config.toml
experts_per_token = 1
d_expert = 192
d_shared_expert = 384
moe_layers = [0, 1, 2, 3, 4, 5, 6, 7, 8, 9, 10, 11, 12, 13]
normalize_top_k = false
norm_eps = 1e-05
tie_embeddings = false
optimizer = "adamw"
batch_tokens = 65536
seq_len = 1024
train_tokens = 389400000
Below are experts of layer 8 (counted from 0) of a mixture-of-experts language model. Rows are named router (the router's row for the expert), gate (a neuron's input weights, with its number), up (a neuron's input weights, with its number), down (a neuron's output weights, with its number) and show model dimensions 0-191. Each number is 128 + 32 x the weight over its row's rms, rounded and kept within 0 to 255. Numbers have three digits each.
After each expert's rows: "comes after" lists some tokens at least twice as common just before its tokens as in all text; "mostly gets" lists some tokens that are sent to it at least half of the time. This comes from a sample of Wikipedia text that the model never trained on. Tokens count by the router's weight.

# expert 4
router:141128143113128153186129198141168093106148130137134131202120179163101153131170116150123115111129197129134116167130148114134096161109138157069124183080105159115085168133111143050150090160083127120147121087091175135148065118085124172156176144133120103104101145120102202165172094136184091155107156151146150155124121129108139134126146148059155162130148125176170085132120139138078125108089203190101144193177128114137184146137114151122102054166113087181130077139097124129047131102209167151108128141095125110117124181180130139096125097187107128190130127145120086123092187170152141119
gate0:174130152079096091118150131151168143116162099124101173150115190149144118156153137140189107092112101134148115138107137115102142091156127115188177159148197125144117139162141137160119084106124142152110140120161075086123108098075111138119143130191150139155100081145094145142171123124112128159131164169094158070150189190119112144144132105110158075140130141088133158085153149167154103159139113123124073166166201136119113134060188149126139150063135088101164116138114108111141103119128133119241181147160092093130104093129128131111150135138075126117128103114104115192132047074083195131
up0:238107153141132087126150141149133157138136060077113168119131122140165098120158129125195168130118151107142154138114189136158117100103099116157164131141172181098144137151111155204133067101140116166158143104158133054101121065076128138125160136141137152148046022149082173169197085123092090185122169151124177095132144193119108145095115072138113142127107139084153138102136163193133143157106141153108110133146150138165114073156079168118120156109099118125160089133155125112169138127157123145170176137145076120142104152098102111129095148113065128123090086141074146160076101116077180164
down0:113121126105103115127160106090125103115110123129141172126142116178147125132142065111122132167164104066156080177132116114218185159100134159163118080125104131208103140137107077151099196143106066124151076127189129081104220141130093162125135107124114122129083127088151114103132131151094177085156079132175129094128147140077127107167138142183133141166108135125130149138108115132081127120123152076081172079127130160157123103113081123125144179110153163103156145124140178167156151142124132130119128106102112159094146115159175097103047130111121121147086110159137091138196077116130090144
comes after: "\n", ".", " ==", "===", " =", " ==="
mostly gets: "\n", " Zap", " "

# expert 0
router:135194115124131138158131075137158123091152118109101158117168077162125146136117116139110134123162143096141194128107187138041153168069131134115101124122118141113142108136095142139177129113070102171140126116095100203072058109152125125069128134144167102160069160132127135121108096119097144097151107107114123153136084108122122089118128164158099101142138159092158130119178119162139137114164109142100193151187158112158158172144118135144081107139053155142125111138073186063154109056087148136157119124090168127128144145154111140137110138125163177141120134121156110112096123139149166118
gate0:140127131102172131114131129120141074162122102124112140096175057119116125091148136097136119140132080091143115176125153163143126084134116111151145111133082151155134117167157118184125200119101099087164142119148180099154155142123110111120142157042109132067110100095080165164139061123131156148108207134120122145145130069156124206097169117143157171101123111108149126093047132154145130169148205123140128089146095182148127140129106159150114106143106114091097153122124095109121095125130143112186188108114091134089164106077102139133116155193128114171111134132138131134131169077114168108
up0:116142082163125118113132131105095146064133110114127073149103159115123157134192103143100154122128193142165118081121089143123155161126163094222060104079173166075149173094093104136153105107128128112129101134108094147111110107121160122076130117127135131173108134133109186143175137172121085142129065122118208134118062120084086122149119112133074131116169111173153198099169114105065101140080110122141131101153065086126092120088058145090107127184147146142162102135159158165069168145104137116126171124146110108140108120125075106103131112116123147110167148107128106086128114079100137189
down0:124135117076191175098108094179193135127107121141126182122070150117095079080110120126097164224181168128122110167176120117175149162168133127193076124102134161111156169126106162144107097085122117095120122127166102113160131189175165082168069090171121150170129112094191146111165188107119113151115127109112165191115137146124122170157154166167074110174100154108163160056158120068135140124115119120141145081081085130108134125167175091117118120141084137108173126132064178154178150136169104137086121151124103147112135141141111148141125088198157109105118134079104129120121190120154105172
comes after: " of", " in", " the", " to", " at", " for"
mostly gets: " the", "The", " The", " \"The", " its", " \"the"

# expert 3
router:112154124115142156133116108118207134159123156091086147099077033150126175133148101175130148088123118119191101043130077115129145098127137126130112153191186156104104138161134111130122110145115135121104126117184081164128094147116179130156173115131084110114098093123150167154130103179115110179136097145119156093038106113126116151114162131161121149122133141099129130157153134059124138133096078142141086146165113114182179102147130071063102149134146164142150039085114089097174160104134112099129183076168120135100176156144178131077101114085124130103137109145069097154131158120145137141
gate0:089159159146102122110162150175109107139099163122079156097149133094164106106151177122171094151142116131126026032114159137141120112165083105155028116130021113072103111074172104179170121144108134088142136196111172129114138118135100116128105162107160081216171197141117156148124123189166149169103071174138167106097097171131089173080146094132084149113124104096119192114106092098147142099150148184128149119115130117123124128106070082167171114134141132110149128136125111123113132132140180168171165124118131142077124124103112095179122089154085115097122099099109082110102114140173155157
up0:162154191123159136103155135135192126157111220046093146171165095164119134146065145088145108149160151084100145129099140171195125120126090105155123148127114112086076102130148121119099130097126124093115091092127149139055122113114103075153126171136136072071123112110107098121080155201145185121123117046080128109094123125080152034115115107163122107112140189165100133127094160169130162124115138162127080128139076103196137112171072106132138136152113107105137132149111093118103175160133133150135166127149185102119080114112090098122074125138164120128147107122157129115114097119102098166
down0:124096119171145087138159135124101087138148132147145094144096170159156151143117151090147063129144138140159108178119094114121148110138115164151178079107145129155089149075147180057141120102123116141129062103162082168101051134076153092104106080156135153130164142102107122141160151145136115131105149073129154118144105124104094095090204131098104087086142101177118162084123124107117137165141170084196086144138114157108112089115106134117134117113223166167152145158089179108068079095162108136154114125159158162160055120072104172109105145200135176125113091171117115070096094123126107171
comes after: " in", " of", " from", " to", " on", " and"
mostly gets: " mid", " million", " Old", " Route", " Some", " early"

# expert 14
router:115171142132133115146128098064053179095116090122109175101143130111133130085189124136117129097181123135115102121094114116177102195112195119080191101133144174155120142129133091171132132145068114082166189164043129109150134079140122092126117121121066140164106148138090063105108157129103142083169100167075162153122117113132095178141147099115093122121166158101125159124103105091182107142100070141080168092061066138165122105146117105104080090146106105118152109137147134173118107151160160103188121148182128141149115152121118130127111153119146195069138158082091116134150124132125145102
gate0:078085085151118081153148084091095156159172148029124159106083101199071167145138166089071101100104140128123164138133159110102080110123148146128120128129058137163138165174169147172165152061103103156169127097082129084157131162111141110104117108126144146141115121141120111113076116137110131140113137105104137106121063134158093099106133167128167107078154099150095124173154157112127126120167165100070084092097156146155117173089198204144155153093133148089109157090127181083180118134143179099100123079128097117139134083145152172157186112134143107129089089166109120145125143198113053113
up0:178162092124129085123109087110131120085144100159118160112170107110195141135088118179118137165181230163121146090179137170085153130129143094102104154180123142128119152128114102089115098081138095135139104104078208131122150129108103108135147161119101089049119117085087074131123125048141174107142169169192132177143154098187145169183119144148138120093108117145109072154036098126133127091129084129181180101137166133130137091097107110156085125178199120136098133132130122125121178167124174146226106101105144069162108186132135104114108097132145141152127093153133109131088124148158163169
down0:113144098149131059207201148158115121193165165079099164119101109134129108155077085134093139113131158157058141123117094129152150136130154162100072157205128128098113099138135111156140153135177099154122103178124075112117141137077109113123094130072105151115085166164127179132120173121107197153175104138136107075143170115100138100139124160083166170157129096118138138096071083159109129190175133141160157168120118139120084187155071139105101179190131131168113173119132129145168152176144125129156088118166132169138174110131181097076066214103171177102063138144113176135069154131148120105
comes after: " |", "|", " was", " 1,", " 2,", " 3,"
mostly gets: " %", " n/a", " Votes", " ±%", " N/A", " "

# expert 7
router:115115165147092115083131189114092142158121132138099165130061166093114153100139122126154156133105076130133137102190135141095155122187156083170135103104136105148168162145084139118078134135105120135107146118107114166114081080125132100054152126131124125119134159142139134127095154104099092140122167154112078125066127162153110130109137155077137114114112083072134129097095147051130150075102120187078147081148162148154114136136129122139124209137089073048126119105116143121096065107062137090088121126169071106186106093114109112112071099178104148176102132131117139143131068087095169126
gate0:138118171114119179119174107116152104056180178140120141137133083132095071179161108127000095194156141104194089164127161116153141215107098076067184203117088078110163124096179113101124130133145129165125133209113118119113134130141147149144108194133094150106143136103150102116110117042157120092095102185070138093104118138109153118135133092130141098115140099098120083114126161153113117088111116166167115113114047075169098078079129098106101129114163116149117134177130156113104165095132130157163126164102147110112128174144163170137115131138110130122093186133077054135087087105102151117
up0:127115123095132109134170108129181124140114184199156136083118105110193117173122149115027139115063121199124124148166142146118107134159142095106131089170127115113153119183114121105169137106165171135160097087158163097081133144141134167129083123048082121172197102151156112189158148125159111134165120140156131102108128069088135133181201156129129149095104125147126108113112130157083102084124132146091073124148116159123116083069164122032164109194114091139145111102124139059160128123093110101113093073111117172120225142155102121188148140103164154119107161106088145136090151134099106136
down0:140179108115176094115153127087153132128112148107132145082110133107114110124135106087151103150141092119071113137112132158115115085133133135157128053133145107157148148164098181130151171184128167165078083099121087176138066146119104122058103123152110070135191126118141090154155139161049179100151102108085168094103137092127140102171111107138178123157094199152132152152158129134125081121070124142077110045174088130148171173192125131141082157141050163174113102169110113093129138087096106065105084084121110136126185120117139125130103085140123169102088129115147067129151120134181150163
comes after: " ", " 0", " 1", " —", " 2", " 3"
mostly gets: " 0;", " 1;", "',", " A;", " —;", " 2;"

# expert 1
router:147163163105127109173077166108130139150164147118128145132164168081108185099124105112131121154149126160107088089118105090142080098100081105096141184070134120042118129121125152098148167121131048138155136092130131118184120161164080145091138091074117149150118173125086079160085112086114111108132139189123132101131149144126190145134149183145148137126087120104162164153114124175101105086113131120141103132086145170143188132086114171071114144136163126112138078114108126152165139169093173174128117161118133164066150189133179089127099066086142090165137130110198110142137132140096138111
gate0:185112166111094061099112119086135090165101111105133120185114134162115118080110088100175146104128087094125140153142132113128190164157144163116110169144168138105119079072134098160100120116193121167102146148168046101127152174126145038117137130073081117118146121139123089072129132123137105110095171096101070176082115154084094134141119124127097105130184116182161103100157161080113119128146165148210146173093142150156132129105066058067101195173177084098177149125156173153086167116157143172119117074117138172113127169164125088194105126105111155057128125097120152154125104136102111185
up0:215094127157133124147147056165103086131115175144050077127084096142069111153154095156113139128144145092137170151163170131092148103094132097129151019176115120160084152119085131086129140110149196129106205122090117133114135098154177138121100119150102101153107128099103143100144114142176109043086108123120075121144157162110098121126138115146119161092110127177183139110203133110168177177134162146105104141116094146099126134134126121085102129074176089098123130087133214146107126157124147044070134137137085151088114137105092168122141130169122103154149121130129126159191137100080115114
down0:136132131126148227074095086170105093128140170160161117137118093111138164138168174143186144092145129115068188151098179140059190152159117097161142133103041153101108075148142119168095072148117125089131123164125153085100075149167112131154150077143056110156135146135061146076068155144069147112122147128172158105142114139144114118137119113146147127142098117152089151094124028153142103131089129092094121153116133187208131227109132140116071104167146179120159139092183114173111172117123113113145201085129119116111099130138100106177138127092136136117164104141150147118116106125180145164
comes after: "\n", " ", " Party", " Year", " No.", " Rank"
mostly gets: " A", " N", "adh", " M", "==See", "----"

# expert 8
router:190171140136167161138141090152153126123133155116064054143170068092118151149093153164141157120118175074179131103146124102118101103119180119119108144133120112119150152114118130133145108143188106071118139168085178148185157102168098172079106079099071117105126071128114116182128178161145113159093169125144100130084161059124138224122124209110113124093100119126052070135238177171104147101165097127103138216098141081122167114170131116106187138104171129065112146155157083127098127176056122139158103168154167101155133139098096135131128123111130120149090183159119100127101130084117097170
gate0:137116134129105141111099103104090156110113131100146102156131128140132106085137091135138072103147130130094155111136150088161141131149101135103119111104153135162160129128107132164142147096165152110115207117116124104070152146148197126181127067157124149169204142133144139122096154085176101126132127187089142104149139200090157150166150083148103094174110102146133128131127156111056100107153133129185114145065145162133118128066144081123089170156118205132167132138075174165146098136154156169181097104113104096115084152129135105118165131140169122129207133056097112018092143164082099076
up0:141124154147122118108101214154096077155135137255132182059102131103135130117179168171153134174125129109144062104181142173117236086182141091156099128114097133105096146188153104127094077165101102112058077100159126125188130100078118146092120137096127103126082155079171092114127139128138203112117168120109079119110126086117139125141105137151179143122124121167078105160134122076180114108122153071160128101160118137116106126147175126099122149104159057062083101158141133088132125112081148116107163155150122155146127163126114117080131151145116161120161151163100149113124113071082148193
down0:185144121089099065148184146140121077128202097137128074096163133085127087150137133115151117168071139144135136127170191095160133136131154144120081175159109095167143067052126080120187144114092139134123168102170139096189159092124128119197117147109135104126129082160092070143125129150130139144106091168108104145116142144103165091132104141171181102121097083135122179131146134104137168094042127097140131138128211138103158133168108091114116124097136116179119112131116075069129146160099157083116132141157161141090111106148170182061165000144133124092139122135196124148030109056122152126
comes after: " the", " a", " The", " first", " his", "The"
mostly gets: " two", " three", " four", " same", " main", " other"

# expert 2
router:137149124096125171154124130088090095147134114117111150114171154050109167218085095088123148103136127158098120116145117181121096107118189136133172059122111114190073112180135074139210113110084144148123138115110209142143063150103149110143140080126127146103174132172088144192108127079086112092132107070123156086169118178201092091160111090164176111226152172112107140130144069089102116144065100155119079090150144127111165153161107102119135134171106154125092106060138097086165084155122156126137115119141120128052181087161167115114125113077122126144123082097147106160168139136186137090
gate0:143131101058115137152140101102162145122168080110076123116160134174087109096158125125162122071105085148118116080080119197135190112164085114156156112116173153141175070175120091108173040146086187134172152147149098130093157157140166149145123113183131123114114136166153100198147130101163133115113082090143121174187137094120085163107142085122113139115134071108101082116132136176135172075148093128109121142126161165033096126141151186077116095135172087118116152131073109130134079146077082061148134089104152114143082091173096128073171143141142110173164130138118161111167103098169150141
up0:114131127104117129080126110127155161255091142123169182116110137131148115094087159055136145102170065140115107184143149127121148131164150128137134167091143134117119151105121148112103170144106130135091133123090143120173138087097122115156118131157136136134131092118125142097119174144114127145135173147099137101136094124121158137175117158109129090114141130104162123118127067090167110159119131124069130144191115131141113154089132089167128137091090170088139149103134145096094126127171107150142128121255117114154104106122150188164100088145102132101080137077120126107111135164099151128
down0:122160178126086157176136123095127087088100145116120097131179140117129131139182079116075149187121045135126149108136106091169139176107180124074143101119134142158123156132089080137089136100073086188161120116132164176171153103149111105085107129142179103228125174118171150148131109115096178095136128075108078135134192120137138146156155099096120077136111172128102123114115156121167140030138124103070095145096083076126116135131106127127167094146166136158099093142096151085123154141127179130145105126138063140177114095105143106181139113119152160131115093104111110141194123103079055131
comes after: " |", ";", " based", " Title", " Votes", ":"
mostly gets: " Episode:", " Label:", " on", " Title", "{", " chronology"